python train.py --num_hidden_layers=14 --hidden_size=128 --experts_per_token=2 --normalize_top_k=false --routed_scale=9.32 --balance_loss=0.0115 --router_z_loss=0.0001 --init_std_router=0.0135 --lr_router=0.000503 --beta1=0.95 --batch_tokens=[32768, 65536] --max_seq_len=768
Below are experts of layer 5 (counted from 0) of a mixture-of-experts language model. Rows are named router (the router's row for the expert), gate (a neuron's input weights, with its number), up (a neuron's input weights, with its number), down (a neuron's output weights, with its number) and show model dimensions 0-127. Each number is 128 + 32 x the weight over its row's rms, rounded and kept within 0 to 255. Numbers have three digits each.
Before each expert's rows: "comes after" lists some tokens at least twice as common just before its tokens as in all text; "comes before" lists some tokens at least twice as common just after its tokens as in all text. This comes from a sample of Wikipedia text that the model never trained on. Tokens count by the router's weight.

# expert 7
comes after: "19", "20", "18", " ", "–", "."
comes before: ",", " |", "–", ".", ")", ")\n"
router:104074117053129100097138132098139173102129134152171152148123086152089143092155078158161061160104093092069098126199116156148108145139128121115110096074154107160139141120129112149096093148134184138167097093114155130118112186149138117079180146126124150125152075112189110134184135103108146088116182133142158116179094162118129072180094124136101065141161100213147147128152148138114184089178
gate1:095108079127185128121138149167125126119091159125106152114106097196129099149127108107223135176142114114170054123113140107100133099096157112141158113106160108094150163165182183111132140145201164173134136054127153154153118202103138163118090139111159112142200138117131089082106126081163163090172179114163135131123151126135140122152121113112098088114155145055088157163129139136049159120094
up1:123178120124124095101133113131164130132164108152076139106180179084112127105118091140087110100106140111110140140129165136091151194162096147129116155122097114178165096120058128148129175113093092136087134174122172156146141047181127092097148102096094118067041144195085199164167113134052121146091111147125119144114130132149164090122157087111188181130132119134159156074111098132169098125124
down1:166150092122118142132129155176086129146168142145066140142151154229107097156133061143159095127097141146166142121172134145145180135171089151130143148092093098176118144133066121120129163157163080140097124151096185153154134113146132114093124155153109146090111115207166152183171053163030143108128141131155142135090101110137148087119172095073189179093121117142119109106133126125106175110130
gate2:145108152106169133113147135178131167096124069134157114154133094102097129124130125110152135142201133089131104098051090161145112122155062138136165149157190128104141140185118164079153203102146153055157149128156144139126142215133099116124104157131115093143112113078121155112204141144103130122050202112192139123129153174136177129128137175077121091155128155062089151132094106127142123134140
up2:183057110162151176172144161141094159090063099104146124133156156092107079132090160150123099125178150118186163114133146155145110145136112111188140170119199093098154099195066117132138176149128121123143157089175165125095095139094147143145079152085127109133143114049152107065133105202161131158144126083136157117148093093141187134110119153110136105159136133111100133110175149091090075114168
down2:075134127140138126139043147086094171092110127186136106143120151144129160192129167080147149098137221125133159137107136157132026113130091113153132132145160158149181079091108073147150122054095134118166141145174102193205190186111097148117142075090122088109129164182144092109158114115152122165121160170129112088099119130124174130104128139131136106120138131145117147110114131142093173144117
gate3:128165161121169166078091081100063155111108120118104092175159130157110161046101106177161118171143042114180134100113144139106076162085112134112042096107171127148103088142186156108148124081139125149141131164096119122143133108090108126128084135103170141131105107131090098091130137091168157104137111144123154072179128186080128164118060093096132116172138125124135171116133134175129106140200
up3:165185075134130149148068112106171130110143108110100159113131082135076175084103091114137117187164056139162171094126159097134123142133128190131091105144169153137138075150169135117137167113147145131172106159107113147085111059160143145075046134185123132074125084136103099101117081167102140117156082123171178064123179144116172173119097116164150157143121129108119117120133140160108053147162
down3:136163116162159148114099110166113143135134169139137089120106113101200110207102198124109121080169103071105138098105134076156141068155141138070110131139136094171137080172102092065156129082096121151097168138152111162118076097137155138091098149190139132106145132085121126124108089134079174111113042161100122069102139097111193149161156133122146185161156151122135144061106164106121108151117
gate4:114126167168118151156125137114125074120118189136171135152123095183040176130126168151180109096146126120093134131114143080093146157070064071168132139146131095119047197118134143171157124113137124176108095124164118111082140116131135139156166144144122084190144118127062139121092143150136125110144199101189134120145180118129166106128147169066110081129075107124190132126084142115121155085092
up4:153092151132087114149146132175129174096161048145087114163062175062142059146124124089118143164109100132143087135103140123189107105097150101115127099130064094086179073080103119107155070078061099080109122133160175138156149137111150110127109102107157169121155144076166159097159116136154156161149169165116170095136125113188083153073159156115157126102121143127145154114102172108128103095169
down4:122153090133072086126109121130140164097129147203071101161098137112135147198166126163093127115111123215151173102088162085158129105168135119153086134086124160133130155160154075150168192108143131133125095097076118071160140165115185125113150068196139100154132152076112138081090075156133091123145073147082190133155174121123054131145122084126126119134143103104113116139118111166152104155142
gate5:086103151175087129079099086168084158061133115124116114184151155141110064081108117148168108092145121122163090153120133142092141099171152170143043098064128125140059142154144121166114123119150147063144144143127125104102116138147118108080178081080102153111127128106066118169135101193149138141143145168141153124074118141087144129142099149102113107086102102104107139193079147164087203080136
up5:123146116075156181110129158072104113198119139114161159086129096109146196121106077102094170151135117128148172157131104175186126139179129078156176144148139167156165106090144115133135109137112105181158139135127138159164094088145125138162116182152154159120151153113172147086128173096049139117082120054071135133218116136090088109093151109171146148121120111162130136109161126084156071160173
down5:138130079153101115119147088080111140116177096149168163126126082120131153068078076123070121113139120172198177155071186151134141105139116122170078119128123084155174138032116174104074102163178103146158173121120150119153114097089137137114159160106166206108189134137128118142138145073160163114133099114084107093146125158082167080118134096135128084115115100155177127139118147176136124092160
gate6:150166191165132118141137092061132154109154158029114107127138108139147106117153094149138114067070129137084170149217159119147126173093133120107192124066149133066128156128127132192083113100095109056116111144116156135091158129101104147191120149151130102119136100177126184149128115096143096119146117138117147154100114196138124199159126112144125125132172108179107155105137163151080185150107
up6:059084174071141157071126103154161089106101110184103071175140140109169149157112180110111100149148131146162062121081123162073100099175147137156122111138122159109158178084136105055107071126131129150099146159130148092110097190086133145087167126168158171151179124100171103100115112106113178136086092165114096162171128072112154084114146141158075128138107096124122121148147160065137135114147
down6:128158098171181125130090129094058108118136200110151114127103134128128143057133085148086141098158145107109161114162090091199081128056104094125157175073099130220088085130130107146183146109159088134104174124113140159085109097093145175157128136056090126178151111128109065105150149128141109149146104115121173122137169141097117086137148146107103182106098136121189143088149118149120124162092
gate7:137092144107130101112109129160119095115151097118199218103171079124087147102123157164104050150110125108133169138122080116124102069112132130149158122140122136146155125093171132088168131142130110141172136145171125097118109181104126105127072153147183148174173121149091139138155061115134171064081113215164170124127172119155130078098094109159111131099177046139145144126090123096121107193133
up7:134099111108134106121068132098091153095132088066187107090110107146102132093099124175167093122076134058160093157108130145136132123090211092130130170127160118154163093102177074166189120139178085096171132077178158120110110158109172074096100133135156127185158104148130143142159109131188110097114137174175169139109150089132139100114138166109112088131191096133129131116122089078130079185109
down7:123167104122106154151176128112207126161141139135095125138139197122130132151055111168147101141137115147097137163189182175142153126091177141082142114140121132139150106143122167086101104097130113103074093130131125077134129175171142157142110154132054102121109113097172144157129140106185158178112123107145137151159052162141106153134114079129122170148130119132188117061166109179105161212211
gate8:174145138157142110190136181110089128185072166131164171136121117171150108152145076131088120120170173144129144136131131134126095122068139146016103170135146178161106169094151096090150140118112119167146153095069097107088133116195136171080150080125104127126088129099075141125120083162113087144106142137100129138147117151154119098136204136119119107077148140127111089104090138096075210168120
up8:112128117134162116110113114159088162130079122137174123124114146155120136182098048112107078079118166088112116094158090093109124100084149101107120141118133142136117152069134143109088129102163148191110152105063096165117131173162143122119106053155050101108116128075127163162132092090084109132158135107107092097156109148133217103088133137139109102098202127172062103142063196128101119121141
down8:150091137155186095177091141164127102096156127142128055108081100132094119190103046133086143106152118059164168111146071096100099132099119092144110155176157108133114132156123176145102167105149160129110170128131197171175197119158166161131110137166107133129161125102109196146179066113098170121137103132123067077154160158127130144110104161133166169096127173166141122162116167136129091110123
gate9:135144149137097152130116126126161182134117146169145092102149153154163146103139164126136071173176168124046132115150106104149176077120085175156180196175125136134187146151114194118187109119103146130142104112113134162111106087153103086139088116180085140153113121145158101138055105203083102156091173100126099108069097135153142092073136140172140152130124102129169130089125137121157069130197
up9:107125124162159082082134092143118057149158090082117134141114113142097125179114100112126144085099075139147115159115161136117100165131142092098068095111120122098088084139119083118029182109162124143057122153148140099150128155081181145121113118120145124097138154113139168149169117073165126114160077182109143164205154083116099146167115148112157111104127162150091178202123103081151180162085
down9:152185197139125172152080134122138155112169131180079105100089095099153107132147149062163124205130150126082142121134149106154170148088098159116106174160128090114200111174113155135031106118098124141100174125122144182108142149208119114147145115150109120174120158163083132133084088133118122116105073150101076153143127113108151151109142182153148154107094120170146166150110080089158139191154
gate10:160124115160109097113112186144054064176139152134158125156095100191114182090149094105154137138120190104114162111116141164152092094157169080134135119127133105084111158092114097149101100194106186095196139120131163098080102171148139138166155170134087142140154162167149150124184133140166118113118135129170124178112136170113146067097153121090166116092193098094137197137098095163106100143082
up10:075133134116101179111169104160198132088103126128157139076188179071136112183133158135150126128174113169136135150137102085127157149062074184085141199119088194150145083188149139129159143084126080109101124122122120135199121103154128129130147115118179106081077103118097151158055088127095143109107166151108120093143099128176116193143151133147082105131098132119098092127141144108161173146150
down10:151098128124103106143086139133120102122134130093186152178120177201137138109179107122119092146180120143124114116149106164097076100127126183180090196141143147127134171146112131132104158155117169049226134123109147161150143058054114117106179158108114095117158171153119153075178136135079094088136145159160141149145107146133097095137117134111165099079160093122083165137136136198146101182143
gate11:127126115156169136112069095145188175083124092157106131154095102126088109184124125083174044190127143144153117138133101136075113112089118162095158075132128115167067178061155130103073158122136146123167153138145165131124167115117160093133179125186139163141123062129060116126131090114106171105139113167189156141070144130158140080135139152138077124141150077069081107128128142167138099140101
up11:146153144183137174146095074132122148086138109198182176117078174145150109125116118117155140165140122101119131063101181085142107088112149153149177185139146120094136170131134182128110103180145107139149166143108106133121139155146166044119124103150177117088151188102112101116074150160146142100136134090207101152128126076151116112118141123140174170140202116091121126069036114147128139152150
down11:147116136121173113223154109123131121078069110101103139116182096156151104079138084156098093106135163145112142130213122123123099168121086113116140111140091108117096170145131178116123163133062136127132128152105134149197130150171110169122089178187092100128182074159164111157172119135121140156108100105086118096151130153171130069117142051073057119146191120125144130108179115127148169119109

# expert 35
comes after: " ", " |", "–", "20", ";", " and"
comes before: " |", "–", ";", ".", " |\n", "1"
router:089073133092117135137115145112139179139132111170148164113087088161097160140154114165141076171104110090123109151164077147144121166138130157100082070126156100150137108097108093151084084180161187177190096108107128121128157138137192139111162118105162149099102119126182098082175093107095084070075185126154175069152111151115114106167085138099107092152134141166131138162164183092079173096155
gate2:141133115159097103096140152084138165133198194116118105194110162050118158167094109191163132100105113108115087080156097123102165170127140151132133145129143082087109087114085125124146136148139128174125084144084126082119134144130133095068084181109124140141058139070130104144160093143125116165144180103123063160142059097131044146176163120113143076167072109099126115143136157107149144106143
up2:097123134173114131169140132101145104145192177134128087135092066093082129192173130093143114021136118063136143109124080189112180131192098140160137079141129095168144111140155153161107190139096096169108162079134119120112110145142132101106178116115102128071141164204127150132086104127088108094118148129167159104153134107157182166134129106122100146131109181128152136100158136080084166122170
down2:179128184090116137175147161166156141070108125114139140124146120135133113144123070133121047156198186176119133096176122129111126141127152114159117143152116130188132148126073125136127137092077199145114087089120149117096129097101121109129077104143147164093195074170168127195081129116136074170130151140200143135164116124138153195165140059094139096120157138168081117182113140129136174143134
gate3:121132112182076070131143120078137146179100111158108139116153152100144152110119163193128188098144126142128158160171142167116147125108069119102084127153195181148105086170114144142139132096177105112071095133131112120169139157071116173150183177217146139094109091104175122059085129137114123151097135167173059154126105101162137109135127154116180129117134142101128111124166162075084104098179
up3:119143136132071205126199128156091128146120174126096148198115156126137144154137091160101098137182097201127127156185063088175128099180188148146105116148154151145177141169134126131146089100123124118100112078101140148136158100121171157191122082124127139128062170111141140131126176074098109112185152137125079134195174109120130125130077157124122140113210091121129144151108125174157132085140
down3:069182119165097152111164100116105163114164119108146193097100123112102088089095136108110115185146163119128151139141114140171100125130155169105120116111109088175115146072143139109133127092106054056153124119125105064110104199126122179209169131136130129151128110103115138121091169095165080136096160115039138150158107097082118155155081119137114128143085133137125212158159104135056126151165
gate4:083165141160084107114094170145089129176092179149130074174132114121176102140099150088112128180177189107152101188179136101097115143074100093098071187121133140151121131086133146113097144175093120062143100111144132129102138123125161194146165145123093193146136162138176071093195093166124113151158123161163127079129107167087135150158087112136143120126098141141097097146118163113160204134158
up4:150076153109172122113122145116166192118144088119145185092118143136081127151138147180141143181118084125151199090131107143121101099121150115106126119126101098105152104116124118103140155172173083151122096118111157141142139047152102128105111167186174057142090151124111144097057211153080151187070101124094138157121164124133104135100134116150135131131154144216156142053152098193105120154121
down4:093109055194137135115128124164135107177115137195128162120152101199113139175096149128111098128123178117077172126072163119149158162091088123143123143113141120099152154114142103119017156138131121069180150161091107055125153170137183059186142109148116109144083114136084165112131090139124137056153162104106130141096114140103084164111149086148162099136086144150115149132100135158129122118176
gate5:046146148111146143135107065088156122104125126132089099129092125118154132095096095171149088126143111092073119116117110162124185127155133097155158070157128127102144081089072115158109093157102172124103088143074104076106137132154092131144120131143131100123085094089123105106182180128060102133047185160140154210135134136146183117126170124170122098095126118138105059141147108117131080047140
up5:127147141153160179148111107166103144153136084102193134113080158161165067186101127089097094176126136160139128041168108108101091097068095099138118142116129115081101148151089095107096150085135121132109069136129109181119151119085114134126167131133063128141118178104150086086113120176094153178154153127075129085122069052160132120135140088074150151104096178154150100122116068095147091132133
down5:103145117188114181099162206212122100150096101141162125156188103098102129126168169105131143139144151106099125114188189155116064137149134169159132079099164117103123082181143112149108211078097135137082137109063128122152145125121156101125132074104036107133077154137146122150167118083088111147129114130116118162106107162166125101137162131099108146115145070149079115160133141154115105187115
gate6:149098130131136112117113122090133133101091170158147075074100090182176132138100130128209110169160092136086132097109088132093096134086070115080154141122141154094130164150119137125137131086105170183131076143148115160096118151159191208127180165155104085129110113118158081104178140147133151174129137142098149067189087199106143116086137161069122106153108134203168152125107126110120086145158
up6:132089142120111109153143088111088117125140134095126160164149122094137118163199180093101131161134080166124103147082142146045139091119081203177077135129091201141078111159172081180137130046070116147120130131151131165111115158125102107142102131134097100117131120119119116173161143170101096133047159161126149139109056067212129129133154069110145130136123140134138125124103129154132074146146
down6:126133165151126129154086139146150136140114110077165164154140165131130111064111178104160052088148140100082121106167079120120213114152122116166140081099155074193102127117156130072119134125101168149185104076086142130130126099137149174129073151143085180163202142129144171141155156099096143146182133157114118104206140155101132147089094159159135114135119143155078182179171088126109134156134
gate7:125130082172158106121109159107153093150142169102124126101106197157137183158166138132195177087109088153080113151145143124109133132128117156115047137137186147112122103135106148170062056142102137111129119197137153190103169170134151137084165122150117076083101187086069092125118181114149197125079157172126102136115140162126187130145090109135121091130183144152111167127134121127078147136102
up7:136149074197106104054146144172126208166076164145140114171112162149150139121137140132161122158134164144132126122108145056160146197106143181154100143103170136126142108149118130116130140177118124074113141177116165136126093161084133148128118182092136080114126160090140102145127163166075141156153170107171100150169113145123136081171082160105153051139162097097131105095104050142124101134052
down7:105121128102109132118103112114121115130167090139173073078146093130110202106106099153146106107118174196106171121150089102136117137127120129113089122093159155093134141121127115165116124138167119194096126132157058215083128193077114123135073170170131111136120201054072173092083122131135125115165153092125153167167121108177160125134149165146179130177111157133116136129157093091181079150087
gate8:117210097091149104133141150073122116130150178111083114137115096168141110093142122166113113165079127078120104189114113167102152109106144135188165094112121137111106127075202081127133102112089158110110141065139119135135117099094136050133205150069102133087090086117131119140063186143162073108105125149139186078071135121116107066150156094071151138106113148102121165167141147146128132138142
up8:110146117104119162158156161156137132156115162189168153130166152088135094119119134123082101160138109162120075164122099159104139017102178138068150145164143117172069140097135150082073118085070084179098117164166176124125141072155146107106122143139169110093132105189108121120138109108130080147120084175117141131124139147144103094135225140149158113097128127116173188138122141209125149108130
down8:126153128081139095111123152108095178174080126202131130168083130086121073086094132167139132118147111122194197108106125160133114134080133116139168106109092048172072102185131103088099128146137130115177171121101158135145158114143167146055154181148116135109118148182145136067109182132109131146128149117135192116096115176172102145143178124160141148106118064102105131139149152159205165110122
gate9:141087118129125100153125125115118105101124116134132110096125114067165094090087121165131118148123142161106182148146227140122076197154157134166109145124127138124178133121118128126131103143126122108104139108119107094198101223178190151141188090127120148151153171120176091085114120156173125116101210133166142106074119127119189082162092139136061156128140151132070161104153117054108165131151
up9:143171135115161132094115120132109076128136084089108144127143133117133185071109174151130134104155123131129096117103151151151100150157188124118160129149089133213128161124066131157177110163155143168136226101081167110139081173118152131096124164124162092155174176098069095150164133089181188105118121129109209113138131171078091121159145113171125081148142125150143124153169078136082088099168
down9:140137104086145141116126137111118108135118109111102120066117109110130165146145155153139176108147103165152091154102105091149109139186161189089142144160149153126130152118141136214206098173083155088161148128122129143116126114069173144074088072098171138172146136138083177085146173057182189121217123119169165179135084108144145103080145121085110128113111165094167132141134148129090079144142
gate10:083165179164156188092182120111125142183121135135161117160178123189055118136092106084078167187152099104086154080140087108101140136130156142114125137164133123111111128096078101161142089161179104127119094115097101069129167126185155162182116123134076090085102150218172127135141165136069140071149096130151157119099172135086135130152166121126120158153119094134118153152144128205132124128122
up10:097105158104134139128130175146204112160129118114141089117109061127166063166158122112107171152118091115174143122147127152142167124104148077109086193178140040084136119160158087083139068068090138096142145168118117153142146134135163099110125135192090149150096116105100155078122132082136138069085126170112089205072121168156087130110072122128118132156112142122113151124098091165134090169105
down10:118172100116099071148133198144153084136099202070089091125114111141159098146106128064141106151121155068079144128091119143132132153139116167063205110126100071141170182099158109145137094110093122101086130122138142135130142143151144087159213149136083144041167078122132087118139170138057136103131131072146128121115107103128105166127120114146119118166153144170070104135116099082121124167154
gate11:119152123195139114174115084139130145087090113126077156168133108168110134145153083164136150144137119136100198055199158117118117125066074127127144149119167107091149112158143128105145131080196138130121075137149148109103120101111102108085133087178130165117118085086133093163164121150071094127091166077089144202145127092145116116170112143144197161151097075186163108121117167156077120134175
up11:086098160122036119081169220121152159175114065106175119080122150123152191076157143097099143139117132136158086114144142113148061106138178115107070140131133146166138124141120145128111140106088134135113115146163103093139087137162084165143154185102126155134164162154145142108170137093156110164200097162136105161138152158154116147138148106155135121071188194130122115125187073071140162119134
down11:163097165133062072096168166076137106117151153145221063158113150111137083075122119101110151084177142194109116119141121128130152124095146196121113124113116110100170157161095114155122112118085066106153145129121126123127122157120169130146132133085133143131082083153091113101113120177098093152145132088199070188137127089142104103046178144129151138051121108133100135118085097103115162145095
gate12:111162151108151112095125090132095204149129164141130136090152177133148121149132132140140192171124144129126178119086120187150080146088139104091109125124131102126110085052130123106073177123098115100134078067098102138134078181142140074118149143213147144086114119166105128093093106157159136104046176081169083113176112209109103080108142157116159119155149105121141157150140147099112117129072
up12:096090140082122119091072136147156140158084152163126089183189124182118189161101107139107128170077131134177143144090102119156161110149063143141102091113103147109182150164179078147151126134112116127167126141098182135100158117117222141143164088105125087166143093115127140129142169111163126124094204069142062147122095128160155160119162106121152146122095111078177144144112110183161140098186
down12:136103111156153094141161059114124093105140087187164112109096092147159145136043136080140126140118099127120136130182105086160206172144103073157098170085157106143114156154085084128143102127122126125100061131100155135148106108115126112214101111099096125142114106104162102144150108113132123161115120082130072094157110196127125146119154173123155114222119114166166107100131114169073105142052

# expert 0
comes after: ")", "0", " ", "1", "2", "3"
comes before: " ", " —", " A", " Candidate", " +", " P"
router:114079129104129170170162132109194134102130082162149149128148124181121087101116125151113089120113118160143104120184120177097085191095122158121099105152152142168129108084078142188130116200163150134159099128078135114115098135145184165111145140106115143081131104141150033048164130106112097123063149142153124090183128112149119112149127150081103077151142087159160172136163174132044133148111
gate0:104144098124133098085108138117128139125150125195042136160107154122150045132137142131157155140124085116116151121177096118140186151108121138077128100166134115123098094150115202125114144206185127132075141147065163137131084121067120140078156108089122149124094126039108163108066123111118143113150105088176065082196114185086155133122077120125118169159149101139111102121142134140117090149115
up0:163170130089099171175173183145093094074113139091123114132130105133097156095191125146159100179133136166124140171084168112113132101105133065195111168141116150082129142095105090111136130098120091189136089098123070131060117183102105123125101135153152050120148093146158084128139118160158098135095141129134053218116143150127116137076129147106105116138178123090106122125172164125156198137108
down0:141129189145138124104121133104153089118100159105163122044170083157154115110166135174182207079092090100184124133170171119171168083106123170125152144115173105139147127090136114164076079099118162121138187138095110146114099120117159068185101122125102092166111114135165082111100160191129093161166120136088135145108089142101113121107162137169137090120131127127174091098042145079159120157108
gate1:105143071140073143122096072113196166084119132123123164114120184117086154090146135121114189141123176170182126104144154113110125109155182153101085180083115123086086095147079123119143075140137151087147109112086119129100122087191077153143144126107170120083162094126144189106145127135142133163102084129050189132122133095156147124151086168105177125167185100059190137123150122121132121160120
up1:168181168107155084156157121117086180162130101125133118167102105119221122166134105133097069088123092102172121189116101124104140168097066173159121074162113122123168123108179153189131155068083134123066106131127131142137125112112119163095133067165133136166107136094131165122115142124163091137178133148212163111129125180101109145114171092102134119118044137141098147097110112126147161101187
down1:139163121160131110095111065075137126134107139067127178146114184177097145138169147088091101120171107148208145131121120132111127160102165193183114088162091156121125142108200102088134135060095146144087098099106148082136121085163116160108176114140116156123174071146108145091078085129170091125133036148104114067145132092104078152090109122121153163061147139156093133153132123127128114137143
gate2:147110097095087127093139177136219134129160134081167144089180176154150116099149119235118137122127093161163087119113156119131107134139165085120169140143103112164152128142132060069154131126159178180193125094120136139110151164111148143085133198106130123157123168110125183142144152135091122140189125101129121095141096086183141151080110129083125093222106172146099142136158122146127148131093
up2:140109136173080097164111127124074093171129112188169100121054111080108154101126118135135122102094173120104127097113173147132125093114070144129108164122151130148082124085103178072085128193101116106120080223127143072153191132147137099138089146147115094096123179214142129137096170124123155087093108129171078115133166180109112141092134134112084088099156127095115118137121162086117081173150
down2:063149158118132146159160160121125145115118111139103141114211105119149132175130177095107134039125111115138130123082115159135103136096136211138134143163094198115097139131107076174166137132143107101116096132101130115134108097156173111084179085059128101120153122116120162100116129064170137078095143148129148207123196115167111128103099113200125141089079103148127060102155068159125110152112
gate3:108154101106133111159179146120100160137173133090091071161130130191140114068136094090113134102129131101121166128176155058092126083083151179152112090130163150147142144132138145072118148125101066120128167092113164181145107051106095228107134110097125141111193193189187107097152139149144087134094186170110166115126111146152102116127084132124177088099138121118140125140099129138135152152078
up3:104145146121095144095096093134134112094162054113187138161095143049167130167213132101154119125101083193083089099100094156131154108123102079156145140156086126149110125130119129119146152117158116138152105145185129163137122174088135014161136104089156119122077069116136152163121117133182161210159141098153119176190113136135158160140124173133113165135119148123122146187126130112160155138143
down3:097068088099135091137056116171114156159114078155134136136093108073134134152155170161153147109109055151145176166131121173133152163169144120113106117140112114152141085116138166125206116116136124139091109175106147066085143100109135058127191119147132094136101106102136174163104101130140114111131148144110161070147111162139181120080133065133114115160146102108131127168080202136045065086137
gate4:140096117158163179163120136204134113151084165157140133096120151124110117218131108181168103151114147061170135120189127102115161159110065114131073135169177111088138134084165139101173109133137095154097073113184129095096140144137142188139148135192175158157119115151100127106132106113156136156113132152094156152060152122102091126112100141103167211099119101075109176166079119139115159128094
up4:147150137097068122126137087137112148104186094075151121166119088098085176054090148121087165134149142181120123064090113168116075073181189114165103111140075155113126146175081125137117163077133190123165136129145057121142139147117098065154111146088110113084129127119205159100148177134106133104131128151149088122142106113130180118150134133108100067180160095128110067127172106140145128147129
down4:199150164045102142137174169137142167156139102098149084084142175202074165120089137105144099144129115091108148105143101078126114126182130122140120144160187115122105130094146138085090099188129170105104064125119116094102113054134096128098143153120147151155141109170110136114133128128153173081104098103124113103147116132166174134216133145154097211140100181120104165154109177115144183121119
gate5:128156168146150186172135122160104169138156137171136143100077107135092104191132143126126143139108158167097155113140105120130190125047138093182148085128131067173190159124167119162077120120108134146139135127130126118161108058114122149143116089094135158144176144156117149188099087125119092134139177141105122126086125111066133133187101134192085168106083179109192122173069088180139074112131
up5:089133176166134135186108135152062153108105094136181148182093206091168165083159129078114115168139110155166098092094124109167116126162140177095073122110114104119095114093144182137127082118108145160122108127126100173162138107120094144172102149099085118123065127138155137114116164139183130152158140124076060133153069170134103139093116137130187135158189115137148094126158125134101225092159
down5:154091188078134168113158154141175134159094151125111110119101077121131100142089133111177125101080119132135080169139088151181129122082130098053100171147133098110106167149115119071145129130124122166127118066130123136078166099124105102126118091078164131149189109103142106074179125092127090092113153156057184138054140151086135173168143107064140145121103206128089123175104087140104101148133
gate6:093093098133160045129148178134153086158111156172120121139140088170133079145120106191178201126118115125134125159165176148183198133130055138155128151175164103107141133130086182146155142160126150079118146163103129124113126087143210162131136153178101141142157120132130136159161121058111088143099117104154189146133091130144171091158121123148110089110116157127106176100170116185189111133082
up6:209119133084132121113160097112132158145144109080134138122167106123097170074108112066107102109201085083155154116124104124050093117072203110123138159110113144167098136097129115114078130145144130147139133062135151129128159154116028114115178131158183137149117176167112082110125159168152195070138135106148101078118163107148086111081118098109143110162133100103112158153089131069135145117157
down6:119186193083121157133141105071142098126134128107190093110097121086145083103084126157122140136169168120166148129119147166156170136180055141169185174148139094090132166156168130123134064137125097124090150080091089161093160114140185089131111125146102134128123106189207120058126109072115096067107134108074146153160154094122111142177122124109119128167145173101093165127127136153186153116128
gate7:212132083150136111097117130111123127173130099140176108085132109139114127121082134088165181182166090173135152089100177070107079118086155122080119106153127086144168155139159137146173137201091094144107156098136145181150146110141077114111129124117141154109064081141121159081186159095152168159077182107176167070149162109116124151160073080120107136117124129117102101166098063129138089125141
up7:123152079102189100073125154176142129146134118150144120128134113088117162134137126111143135152198098167145143123104170096082052126086157128110187150112173164138139127107120157130156127168084096115116170114123163126121153125065127082066129146157125125140080058107142153101194157099156125103081173166113153109142107153209143141074099123132124102176186139136136168108078070060076147134097
down7:127102134155120170150182125135071138084120098167156161138086183129118142111160137100079186106086148141082166109148183096125144134155133118172159112153111098181178153146156180097099116137191123135109078074136110138151095178177100071117069127093112134083119168099136138109111122087118155108085137168093079200144155168167139096125082155085112122091147114139054110084135153122192097145138
gate8:135107145173140133099141146149147043103179139202080154085151134095152141100128102137107112074152133101114172103125153145124104130149122133179060164157177083126111165069122152107108184128147137108115143119066114187116127134116142177128152092148188092138171134132117088138152100160139101116083170165146078143139184187128179101142153113164139125185137129171204128162150170154102147163189
up8:185090077199064136124184127146132086083151141168095119159134111130140134088178076092096109114086161077093162131122139135114088143164095137171110141142125113143113183126158133117117146127108085134069145135091051186123129129169131133115121148184177079140209099112111127107105146144148161107093137149183097126097163195089184139108145114192150171160116108161183148168148142125111099126132
down8:130147066102131114152176141166122142112128103139185132135114148187081196116156101172167142158048187140129122156132170120120113070127067124122179103154125121193101118140182174176165195080181115110095105116163113108087140101104114173145139159146137130138104165174102133160083117120203130155163122105069155149149079100090128162092148103143180162119127088092151150103090127143125113098108
gate9:115099115113093154154153119115142146222088088079118103120128124104168135111119152079134081174113107115153129201160132139104103091107118127116125076123107173157195113118086155148114099077156157109125119126119136134218165121153095116089194122173155092134085130136108150097111107146164078140123174174077144170088145050139106136109162178082126176161138137140181078161090082117118117156092
up9:163124145117153129148139121109106109091183131157097138122176125133126171159137118141133168086095154123115126103085148115162157123128145145154153193122174086110063144191146104140147106163096074098103166101138147128119115085110135182197079079096095153129146135111152129141157123120116136116102065109196104082139119197100156106165089022163113104093073145166093172122162208147096123103142
down9:133137105085121116190139109129112155173175125158114124126127139076190169063169147146147123170110150095135148131111128100096168104107148135097160060180099146091114186104136144163099117110190163111135099139172140147092145164142154158121089083168137063151109148158123166097140146159125152075148136119151142121143115118038045107182081115114128102124139132231130133126146113149182102179137
gate10:132113094135139118161151150085177161111113160160115147163105189090138169101133091195151195175131096122138152144100129131136088150155129145086146161211148152167142123109087145134169109164079112142150129118142102144116151121119154134140065143074120128130078173110133111094079169088166095146142128149172133143119164174073080191142105103129149148158146110169180086176130179204104196170108
up10:121074086150166152120172153173099121086065168063129081126149119125127148159056125132089077136138080160066135097068159114170200126098082130122145106129092148103131131166161107139127142100136133122141113146073136116188081108116094096107144136180193124123124184132149122147077108135171156143120150074113138082145162111124165134120144136105096208139115140218134105066120111099133118121100
down10:140102094104153132100137071143115102134120160132113156143072101130132054133127132112081115159182191161129148142021098162152197128128056109075130167084127112124110100172149111120167095080122171107136113096151169161195101095142094072138143136126128118147088128147116189126102118116154141096184135052088191109078146156113123087158127101141147069147122093150126124124117121150094088138132